config = dict(
    num_hidden_layers=12,
    hidden_size=256,
    n_experts=256,
    experts_per_token=8,
    d_expert=64,
    d_shared_expert=0,
    hidden_act='swiglu',
    moe_layers=[1, 2, 3, 4, 5, 6, 7, 8, 9, 10, 11],
    router_score='sigmoid',
    normalize_top_k=True,
    routed_scale=1.0,
    balance_loss=0.000358,
    balance_bias=True,
    router_bias=True,
    init_std_router=0.019,
    lr_router=0.000789,
    vocab_size=3054,
    norm='rmsnorm',
    norm_eps=1e-06,
    tie_word_embeddings=False,
    optimizer='soap_variant',
    learning_rate=0.00398,
    beta1=0.95,
    beta2=0.99,
    max_grad_norm=0.5,
    batch_tokens=131072,
    max_seq_len=512,
    train_tokens=1543000000,
    max_steps=11773,
    dataset='wikipedia_en',
)
Below are experts of layer 9 (counted from 0) of a mixture-of-experts language model. Rows are named gate (a neuron's input weights, with its number), up (a neuron's input weights, with its number) and show model dimensions 128-255. Each number is 128 + 32 x the weight over its row's rms, rounded and kept within 0 to 255. Numbers have three digits each.
Before each expert's rows: a language model's description of what the expert responds to. This comes from a sample of Wikipedia text that the model never trained on.

# expert 15
Description: Word-initial P, p, B pieces after a space or hyphen, as in Capital punishment, Peschke, Beyoncé; also mid-word op in Coleoptera.
gate0:170108145104086140127222143111138098111161128123139104086142111124151122083129132136107172114154066144124169167172153066078123126087130090124112109119201133092103181097163154152142141149154099154132120077152102144134170135156203177139108124151150158092188070161130109193135136114130063125135057153182138102119098123146145122090099144206162105160132061178138131146152119167123091138126
up0:146083131145168118150170054158109146145120178131123087045112137108166134102114139119125180119147093093198049116129157119110086129098178110147204152186143126120144124144062069130121141125129117152163151170105141094131111151091083129143175105114151091123068164141112094092099129132153110115125167108119173140083100141111068134158075122109081065139172066118113118074074153076117098168122

# expert 9
Description: Opening pieces of lowercase or titled words starting with consonant clusters, such as bl, st, sh, pl, be in Beauty, Shrew.
gate0:090135196139098082129113124081164193092161113180138155118094118109144183130142143131137121074136164122065146210104182122080067153151166124109147126139141160093139106114138163161163111183192154163100161078119110071140216111193107128174147045157143165117131094169108146093128120150188132134102095111116114151158184133134106065067121062161127100166165124177143083122082126133115150138078
up0:163164089132092118135097165120131108118107091169137138146097110161165122114079108070146097123132125164171100128084110132127148102221187147066148121149106126134140158140100115090128121100096089154164153146068136061110119117180176130136104158152133109176122125144157109101111136161121180116187182151092126146074127088125147121179093164168078185123084156101122125102136148218180132131141

# expert 24
Description: Opening pieces of capitalized proper names, often split mid-word, such as Ber(beris), Dav, Mac, Kar, D(amir), in taxonomy and sports lists.
gate0:125099138108172140090141104111104147053123156132173110127109121083078124103055163119109130099120119074135167081140138054097126122178093113098158129161130072121129096122112148174145120103122087145130193121137136110122116112106102179127097136169124130165179086130098123075102113112120101063145135136117087173105118152132121100155088100115128050116119243150090132221078098141161123134107
up0:086147129154153179090168144124104153112073127111089168145095094081147143115116118110103147128096115146092118120120098109124102140136139159131102147102167131196119121078158071116145204106170161165144162123150180110109121127139142152099094093149129171117103117085162094132188122190147098145104124189104103082123088184124141173150114221188144152113130131176121152158152123138160086143173

# expert 39
Description: Tokens in statistical tables and figures, such as per capita, trailing 000 in 3,000,000, °W/°E, decimals, and table headings like Score.
gate0:101148130121072124128123074107080116133094105123126092138054084166110162166090134127125115142166146075091152153111135101124095118117131094152187145090099132125124109176161146136151173129191133133108182163091124105189171104137098086133117124115122170116101188152139109094126124148173169121153090098090146147084167119147119090126121118141166133171185151117137107110086159170138189148178
up0:134124157130099148128107169158193117102108137070112154077141089154134139088130115147148106097074153138138136128163172167115131115096072110120142112128152135139108195129143143080101095077117137165127054118120088154151125110080156142120170125028154130139123105099173160130138143106036137188158129210160139145125091148141148094177175121164110127148098141163163106131116166144154074128207

# expert 29
Description: Opening parentheses, brackets and quotation marks in text and tables, plus forms of take and do, especially took place.
gate0:133111131128155085103131121136201147161151167156085112145155073159087135136133151150198122104121162165157126110092174104113094177063130172108146145177051147083183103053113050116113114148123072156082128113137114089106164149143114163123154156128180136140122105089121124129178133110146115135083096139139113095170179099172116170143106085153147208140131177115214145090097030108158093150112
up0:188101143163134096130164121132174089110125163139137105126162099099149124112150118168143126133137173160140187085110147129099109141110125122114100128175095068109151151093084072114152180147112106179078106106145142104125194162100127137149096104109188156136129114090112107123122162105158128100156145149179094101126161154168145162172103100142106143142128206129141129121150052061128105134142

# expert 41
Description: Word-start pieces like Col, col, Bar, Sur, Tor, British, Royal in titles, colleges and ranks, e.g. Order of the British Empire.
gate0:152171169130124126108052075142137146108105082105161087127150108151183113115135138096082114178136108150125068059115160134120111123145166171159135113151125124144126068170121128105129156202081112139110136146129127083161117117107111125134188129194122138121132065097115118165117117146122135121148176139088111127128158131171136056121101099094147135132139173104098089080119103134139118136093
up0:225117102099083113169101094109055142152100125155159103119144086121181058116116118081129198118096126100095097137155184131096163112111131122099118076156088137102098171155108081145041113157087136142142128099102116182137156148141114071115127122158138121165211137090124140145153094157166107089165151163131191158123119130161119173090146105128074087124148126216157074117164065125115169106121

# expert 49
Description: Articles and determiners starting a noun phrase, such as the, a, this, these, any, various, and adjectives like vast, main.
gate0:136144193072103156130159152138146084069125119140148186198169135171133090147155113148131097116133137117152158133093165118150154174039120106153208067174130144096136187158153083099118090109115161120141144148060114086152184155120131198088141096128139142189181107146211115200169099156086133145128159123131103113162092157127072133086139150111147139115046131123144102149123088101133158155133
up0:113095035123154106115113163151142169124162080092084155140119132120176103140114062093145116140153096150169147141167151087144131175156187195116116106138157132215164165116030174104133149081073169139126131156118164158144138109100163136074108156124118116155084100169131099124092115103133179165139141131158114078083149166075138137141114122090124156136142137075180174137172090159138132145173

# expert 52
Description: The words not, is, un-, pro-, among, and middle pieces of long words like misunderstanding, eigenvalue, Whilst.
gate0:106102150132155151092113083190144188098079123145116109129114133096116134185141165136180169136144167152129120143125105133104101158136104131130080069133076079075100148110092140095142108083091112157171124203106120169102129134171200157147118122137105146127129084139115124130118077170195188143127130088165167108085088176137114158103192138127142139140091103125143128094111106140075146099096
up0:154121165119110138109172159163111171107186129111184147122179145109109074148151107128122142127061101148199116102132217095140094113160108111117109100118114150111102166100134083174090082107171139100133207137083130096162122126144150107197107171147106080101154167132100126157126112105104140130175181144133158170095100111070082106104147183138186086091190138161109103154141105109130083148114

# expert 38
Description: Opening St or st pieces and other capital-letter starts of names and words, such as Stakhovsky, Stakes, stones, Saint.
gate0:116169124074136115154109112136115139120152063171105216138090098123081145183086106094125102114139093142151103128155128197165126185161109045136151169147094137129141208085126142125077121125137209136098094131090125108113142125114120162072171144119127144140199152160094112142145087168148111109116142102114147116110196108057097122125142155126113134125139146133122147136068211177117121066150
up0:121173089142092127090132114198128106122135173187178091167167183084195160069097105154145115123164113123101046157127140146123144078180129141139169121166176105111137120116159104151185114138164077148208120089136128133113111110088175115176118140175193170116124077110156108156066121157099126126096230121162123140055149147154141170116111113141189085164130109163186132193155124132113084134133

# expert 25
Description: Word-initial or mid-word pieces such as re, ro, ra, Bro, appro, often in Slavic place names (Kirov) and verbs like reached, browned.
gate0:089164129144166102073072085075116161104085150161146130088184099111151128135160125205173086116120114137102065132162139122116181136151168172146129113140117094083116155189116105114176145135123176111142088150151176123106149139143113140076171110158114177150111085168151192134123113145101180202174129125149108182204103122117110077133188092150177137102112144142153139093112108091122157079161
up0:126079125201057158126152074121167129095202134139088183109146097134113120124132108103132162100160170157083160145152101147207073106172092104103124151076159091093128127106156179189087147157142105167137156117069114126165129144159124088149100168081131126081124145117069128143099115103134117099106152134146196150044095119137103164128043152092047161144075071111092125108191130120136109173095

# expert 23
Description: Short pieces with o, such as No, no, Co, El, Mo and final o in Italian names; includes No. before numbers and pleading no contest.
gate0:193169183131163165130078124121140164081144140173169153164073112121187144154110100131142131097127204083145072120191148095133073154147095092086061129121098144187138120142098135143069127170139139153164151146103152093155097059157156167149165172138063159098162175092118111118106140163155130121156124151133093140069160127136098116142081135111148143087082145145182162130131113161147101166169
up0:072126142127166166090107101185138107134156147168148122110118057152127144147143130133165122130106107095105157145131150139091075101141045139155108087109094081122132222125115168157136133088148159104083167179130067094078098072153176155085118131184131125154170140073111087206140116163120141148118133156065137134114114083106100078169138120172146189117121125130116170140103164125130093177156

# expert 3
Description: Pipe separators in sports and results tables, football competition names like League, Cup, FA, and degree/minute symbols in coordinates.
gate0:140157106184141126074149166123163178131110173119124119118179140143137119116189148115103174158135152204132152127088137139092106120171162106133120144081128173103180117224113101160132124089120091104152121114112194127138135138118123122179119114157106146095114122100215216162151145128087146091144121120157113120141141106075090141162148126121188156115190095124145117131151186096147125182140
up0:132103184182104123133127142136116129152147160147146145087134170116126147106084087136060072082115056176173128159096093095147127072180156113108096106131114123139126169123132135165142105231083157144128135116112149051109129130100093142142100089143088089153161137175134174238183140129144118133171122143108126109152122157141167146120195168151104107104114071137173112111114100087070056115068

# expert 10
Description: Separator and filler tokens inside Wikipedia tables, such as · in asteroid lists, MPC · JPL, Upload Photo, coordinates and election rows.
gate0:101077128134145179144137143136135134125127133109194129134126165109148117119182098060091152083208105130143146165113114188120164099116121126098135107109132113106095147122111090147079124134119136040160140100154137117087108125088118132074160111147126153050118128170129206140146165083115112118197166164153132161159148156117141100160138133128180140114144150167176085149110107168111159139172
up0:149083135036078121117162115096133141154164128144137099127125144146097132137127164192148136153093081143115117106102078155158151110109085092175150087064150112202118156149099092217130091190132106121190168107111168135094153120109114156099161085183118096158110162178130127114123097119121121180183123125126111109147137116120070161136173117121062137118156193131174144115132131085076200136152

# expert 20
Description: Middle pieces of common Latin-derived words, before endings such as -ent or -ance, as in merch-and-ise, main-ten-ance, co-auth-or.
gate0:077161135130137135126090080115189125145116161133155127147058160106119174104104168133119099110149183143119095160151157175129168146112072144133160161152121139095153145119144126110135135126076093180107104143137121097114146113118149112108133189147085159110108130135189176080113148098134142130061113116119129169117164152114089088103151107166175074042063135171133122094111124137141124114085
up0:148156122135158165174123129106112109115123142164148115081142108120098074164152146109123133140109115096166166129129083151126079090154095089136176093126087172168163204140110130112149136160159110138128136118116112171147135148130086167118145130130134147070151157168113108119114138133200108117083169148119162157088079091133193089102124089135185077157157137114128118171119120163155133114174

# expert 36
Description: Final pieces of countries, cities and club names before a bar, comma or parenthesis, such as France, Ven(ice), Burg(as), Championships.
gate0:159136104111128128111119141117092169085135177142185120109126135068158142131126090131066165099139105165099116118177114105089073087123121128145083068115083110157113102105171123140181131200176102147118133078073172132135114156111152112119118157163094127151155141133073117121094118105118138130145154090134131181140143140148028062196129071141150122135133182140083136129131126125110134163182
up0:167172125110145139123165140161119187083093096143078102169089149059093065114173158142180083161071151113149123136113074132119138127145148134084085197139153168118161143116111099147168063152068115169131122125107123143140126112138141177111089150161127156163110145139156149113100149141111065104093082087123180115139126087075165132145181075172146156131102188097185118186155152150124118108146

# expert 56
Description: Digits and small numbers in dates, scores, car numbers and table cells, such as July 15, No. 42, 6–4.
gate0:112130125019116110184195130122103122073109103091151125115120109141162084123109060101099156114128094093152148135140093147064120136111148054093104103071154087126179110132144092114170150140130117077032173124126164161194105140109099098123205127118130092133096136164140133111134102120127125139124056061080180095125114154142099070130140147176032136126105123130148168117124147171097127115117
up0:195168158064112136152109116084170129149193113131089187112145136112115103118143164180096119129130123152094153123179130050155127099126126167152144168163103123124153152111069126131158078120110173157159144148133156145112160139141106155094152089169152228089110068125086144144132131119105124098122117126131111174146130177154095158139086087126221147117089124152150120117163184109114093133173

# expert 18
Description: Line breaks ending table rows, headings and infobox fields, such as the pipe-newline closing a row or a heading's closing ==.
gate0:134174171103112108103087047080147172091119181125152194103082075157170188137137098102147183113098113121125155167206131109115140144121157201147075165123076132191089085101137108148166148056116172144143096149121089147083105175132144114107083126136134127123146132110059129206125101141111139086067178127127130153132121186114142139141153088120065111163115077122133064166133140125106157087138
up0:115134152164141144137176113174124100150170119109164110154151129128102112139104139143093128113079124107121063121115164145137192166165093113055158118124154104061069148162081150141178120133118115086094102109067097073131198104149139148100146126125162156086117068184140106078113093120147137079117108166136086097151108143118153057150115132104166139113046099097117086121065119112090139171133

# expert 5
Description: Colons after infobox field labels, pipes between table cells, semicolons and dashes at list line starts, e.g. Affiliation:, Citations:.
gate0:173076112059117196040129164110160116112093155140169108118084132094202085154179159124083123173157091131117152070090166160117138155159112134108159077132148149123133151138131156100129139144097079065137087121111127160135093142190148168109136183103117149126131161132110108171130117162103128142166098165127162132140109100147123063133130156090166162106139168137158156148149116141170157133095
up0:144173145112132084109165097158145142168175118108091115136104127095110184107083102136146132132138170154108161083188131062204087137120109126127146160144085045178255129202108054184137191171117139148105149159159126064126119115140153108132115151141125196118072181105161139095149138113122067125131144114108108153063084121173126180129100128178172106110134070155119109125080112113107174137118

# expert 63
Description: Final pieces completing words, such as ed, ing, ate, all, and architectural descriptions like slate roof, mansard, bargeboards; plus verbs came, moved, built.
gate0:050140070117186124085153159177111101138144135128087087096088121164127113135124186132070110046148173180127108092103188186131197105170100091181111140109081133133175145143129146112163117137109136102128108150125122120140077120142099177116090047145115115179165139119099145149031157143105130179145196152149124137159091176067153168064133144141180140137072096141140098097091151107165181119176
up0:116130116111119098137069116093044126153120121120121143097083139164121135144119153168161118120074179149125138108102126182135121160178117153147120126195088141167150099166127134151167153074091118144099173190068135146199071128078106160063116138106131051199152154115104091106129161129111163110141169107076099134123121174158166121161161134091149126106117120099176098150139126153135176128167

# expert 7
Description: Middle pieces of longer words, mostly verbs and participles before -ed or -ted, such as conv|ic|ted, comple|ted, laun|ched, imp|le|ments.
gate0:170119108072138124173136156148131107094133113092123110123085161140096151110106123123174113169081117186138141121159149166152126073124087094168159170116104110202121161166135076079158184169134144135109178134151093101166112135098144120077107134033156115130184135101150129154147181190078089090065082190190119105131134099140079163111154141120143126113132153101132162157068136132123119149131
up0:119133101098141184171184145153053133109136076130111141147116129049147141111138111127121101169163094137149152100125166148113073096138130146139140201205101105163118177143174138119146154173103166136113137095131147143150136126103125157119131094100164084128112114130126121106158146158128157087108114129198059114100185150129162140140097136099129082096100150099130134131074106071099151146114

# expert 47
Description: Pipes, commas and dashes in sports results and rosters, plus name pieces after country codes or car numbers, e.g. Terry, Buddy, USA.
gate0:096158108169127088114185090093110200104116154131167093094093072153082160127147120095123120117073114121126062109148163057080133134120142124137123150136121160060074161101128120151167152112139120121127120122155166153160117127198120131137142195122087112126180126198209144171133150126130127192154138130110057126138157128111086046152106111157124111132066132148113133127105123159090121116153
up0:120146171075144140152195140093152080140063150129166147076125160172085074111181105176124096093105151097109112151155142117109147152120153090158107106133086097169129116079117040150082086179133104091172139141100154155128158092192111167089138134098112115128162104154102136055140110117068146127104157107129133154139181126089119135133179157140108154101136178166182115156178125171139135094125

# expert 42
Description: Word-initial stems of Latinate words awaiting a suffix, such as Pol(and), pol(itical), Off(ice), Serv, crit, techn, pract.
gate0:086092122119175090146128165074093085117110130178094159079129097152140068186092094113122121096101150117164123123054128205160136114171181195112078101139120154152138133134124109107117135141106099115160175110103146106165184090114115169121150086140143171107116146094129109135149116154114149153171135127111139145106124145150098185116096141167096052158121172112119171097150116087185103088096
up0:177076105138149104086086131092101153128126119146190133121091042088101171122058181170104134134082077166111102168134127083147113121129100112062081112162151169178133096167135125054095121133150162120137120187135146139156119146170089126130194112122066127075117139120125061127169164160198090130131152186122096157128117118121161116142119103080118121118080151153093085092131103171127142135114

# expert 1
Description: First piece of a word split before a suffix, as in offic|er, manag|er, engine|ers, Rockef|ell|er, lead|ing.
gate0:134155122123151139170124121123180194145079124202093127093157157142137089111125119135094182164174169129195126193135163170141146124160128117067119132179133124126158114113082117195162183107107135132170198128087109070183099138134078118204103098154142125088113110125094122123038127132150088138144112079105149078111145118136158096124165100104077147169106165103140148108144164144062126156150
up0:100137119127105147089142125069111094164135102102065099150127149103217113134150151155120126126077123114097147107157131110123152113101197125114126112086143178149119158124122141176180077169142100158147113114136120159142179108136099140162148139106188110168123104151132073146121197112054093103132149099126183163135132116155120184103127086131169158130180074154170123142128149088141147099119

# expert 44
Description: Pipe separators between cells in Wikipedia tables of sports statistics and election results, especially after dashes or numbers and at row starts.
gate0:141147080127117120113123105073131132110145081137137089128187113130133085141144154100151119127145136169186167113185060102105113146163156085146128086120141160139157144127140130207159098091128104112117125108121215102152094098070140112114085067147055121121127151098164100129100130133157148161139107110123129179170089171132155121076192129120078143109105127165156134107138142060078111140030
up0:119117168107104073139092144167128150132130163121092186150082155129133165152113124132114132134144155090079095174038184155149147100115111169155137173124101111096124135202099124130139127190167121151160126121101081190109151158179176136108120165075200130152116085188133149132157138134118116125160100120165134076135135098105119096185141156168180115142142100121116109117127113180173147156189

# expert 2
Description: Commas and other separators closing a name or phrase, before a date, place or clause, as in Richmond, VA or son, Altaaf.
gate0:133072132147120089102128113133084096069149168178153152077190121096101078159076122141120145093155158149110201128082141200153093058110158169124149108147162155133128155076121107109189124101087138169175122113174156137106201202112122090147095140144126118070141163112132111096115143149136110136193131105147102185141098130166120124135147195080140102161153173171117177177073068067140115098069
up0:086091105155058146096087137134158122120134184139127109143132083140123123151126130089081096104126137126127160134117117123143103157144134170153093109128109059100138099115177111115145114197188101117102167124161127099103135157168081165152116187158161088161138100185132165113087108117102070059171166132096182135132123131197127080163128126211124077103107171162173146119078137077090115115094

# expert 32
Description: Final pieces or whole words of countries, states and cities, often in sports team names, such as Cincinnat-i, Virgin-ia, Germany.
gate0:105159136114129173144141151064122162141087165110087120148125100114111177223115121112120135136087150109146186138082164127132104119106124125118130128138137144162084126161136144104120150115126178178124180097083095153066159148146158124169128154126072082107173104090082046098153119143118129061157144170144124151141156117162063139136141151165141187114208180160104151143176114147180088101148
up0:185122150088099102145129097197105082113139151152143171084121122116096130079130112073112091081137073151085103129102154100112101126101084168136123151152093121103150101097126133115114140168195117065118115132109139132161124099090065149132104157084124118093114146154094167185119158119140122151113119079158099114102095142149184088123129093120129142184173109120106147131071140106107121095175

# expert 57
Description: Capital or lowercase A and O at word start, including the article a, plus -A suffixes like Cortex-A7 and some digits in tables.
gate0:135142175116158114156099050104162092117115175082105123138186188123175116093143075210139219143165086134118171083178093184106129095169149145191143149152150133113063136168118066136174103157115123118143158163142104122127087077136130185106097124090144143148090083172161170132150124121151131149124134127146138169117121109110194110155096127160154097107104090150082110114097116095146088163108
up0:093137146083134105091133170130115195145115102071149083142108178163155131060079143148101124077131127122178053144123147141148109109165084079130116125110154147087155100122148180148149177134112111141145113139105142140121136143115099178167139171187062092136097183103114164095060105098133099159158128198119174109188167113092115136073140127108080166079048110091153111145119123111157162136127

# expert 50
Description: Nouns for organizations and places such as school, Council, Hall, Mill, group, plus middle pieces like F-arm-s or B-oard-game.
gate0:183143184104129182126143118186193085064102150103163128154097099146122120146103152154134147173165139101116116118175090117106072078114146047194180068163097132143085083123109122162156135179181117117133186119109155096121162160170095073091069105098119116063134081104088097138139103136095164127105159067094104132101142125148183155193130139068103126120083137172111098130141113129102131107138
up0:126206140121119135160149136205061139140101129111106110136117121109116100117121182149128171143100157114192235099120091097106138106165167103089155153105094117133145101113130092105109145126147114155124105097155078201102106115139177180178144164101103086160100164075100117136238161100160068195108126134108109153130062185078094108104155139139117185138115164122132173146132104115110114116140

# expert 4
Description: Nouns and word-endings about companies, industries and media, such as company, television, clothing business, holding, production.
gate0:071137099080130132085122052126083137111127104132144144085144137123153153158089173080128068126150168138134130083137110156126125131125129115127104096153146137066157084184101110139189098169130173114140136094119126079149174099110077167134123120107103169094085166148135080123169103153065125164175098152160182087127097177132201085126088053118161181107117166136158045160132095111146154138159
up0:066130112100117140157094110160134095154108150129095114148118157133135093110156113125136095158118205199146127119145113114174128118115135138122137144157141145164140094146082101136178148133139103150127174084084124105138132110087056143084066141078129105138067164098208069089152121121102105174114073139182129125118136157144184052167076089140184164030175152133124079149128128118201138119181

# expert 14
Description: The word and joining two parents' names in birth sentences, plus ampersands, hyphens and common first names such as Charles and William.
gate0:085112139124095103135037185153167126118108118151129176081141143137151071092160115118112077091151099118114132107078163151122121130160097175141104139111145163165157091125144130137147078112106095140099145076112146133081203126094087083137137123167093133124125179115132194147201126130158155154181090068172108104125106098115148119156072087135114121157120145127149127108119138189104105127109
up0:157125111111076169112208100136087088092151162095157124167150121115128133185108167145162152141160168155139120105112079036130137131154102056085117111132141114138144106166116072044162131124105191104144125167118143165170036157113125126114063151081129110132085100154153132135125174110100097124077182135076172183137107144182076142178128152126152162140111117122094102166104062122101128124118

# expert 54
Description: The article a and prepositions in, under, into, through after a verb or noun, such as in a row, engaged in, in France.
gate0:135104144117101149115159124157120131120206141124095105146132078098174115074138085137103164131119110087092124166106155104111165149125150097155173145106167163112139123190163102176123137131201071071123136117099159136163087135183126213145061110105178145127123113169154071157186128076128104127134143098173168153137101157191074094099178099201131140074153137111083087103067165169155101198128
up0:172136085122176134125113142128085118119133141107074156156123117173198094150164111105141106153147108102083125108097157145153134128148136054195152143124090102158144158176076073129127139105113142138155154128121112088125128150070108109126119111112122108103119164094185112125125104039144139128189096158186112126157109074136140161079098191090180120125146082166102106069141119112188077129144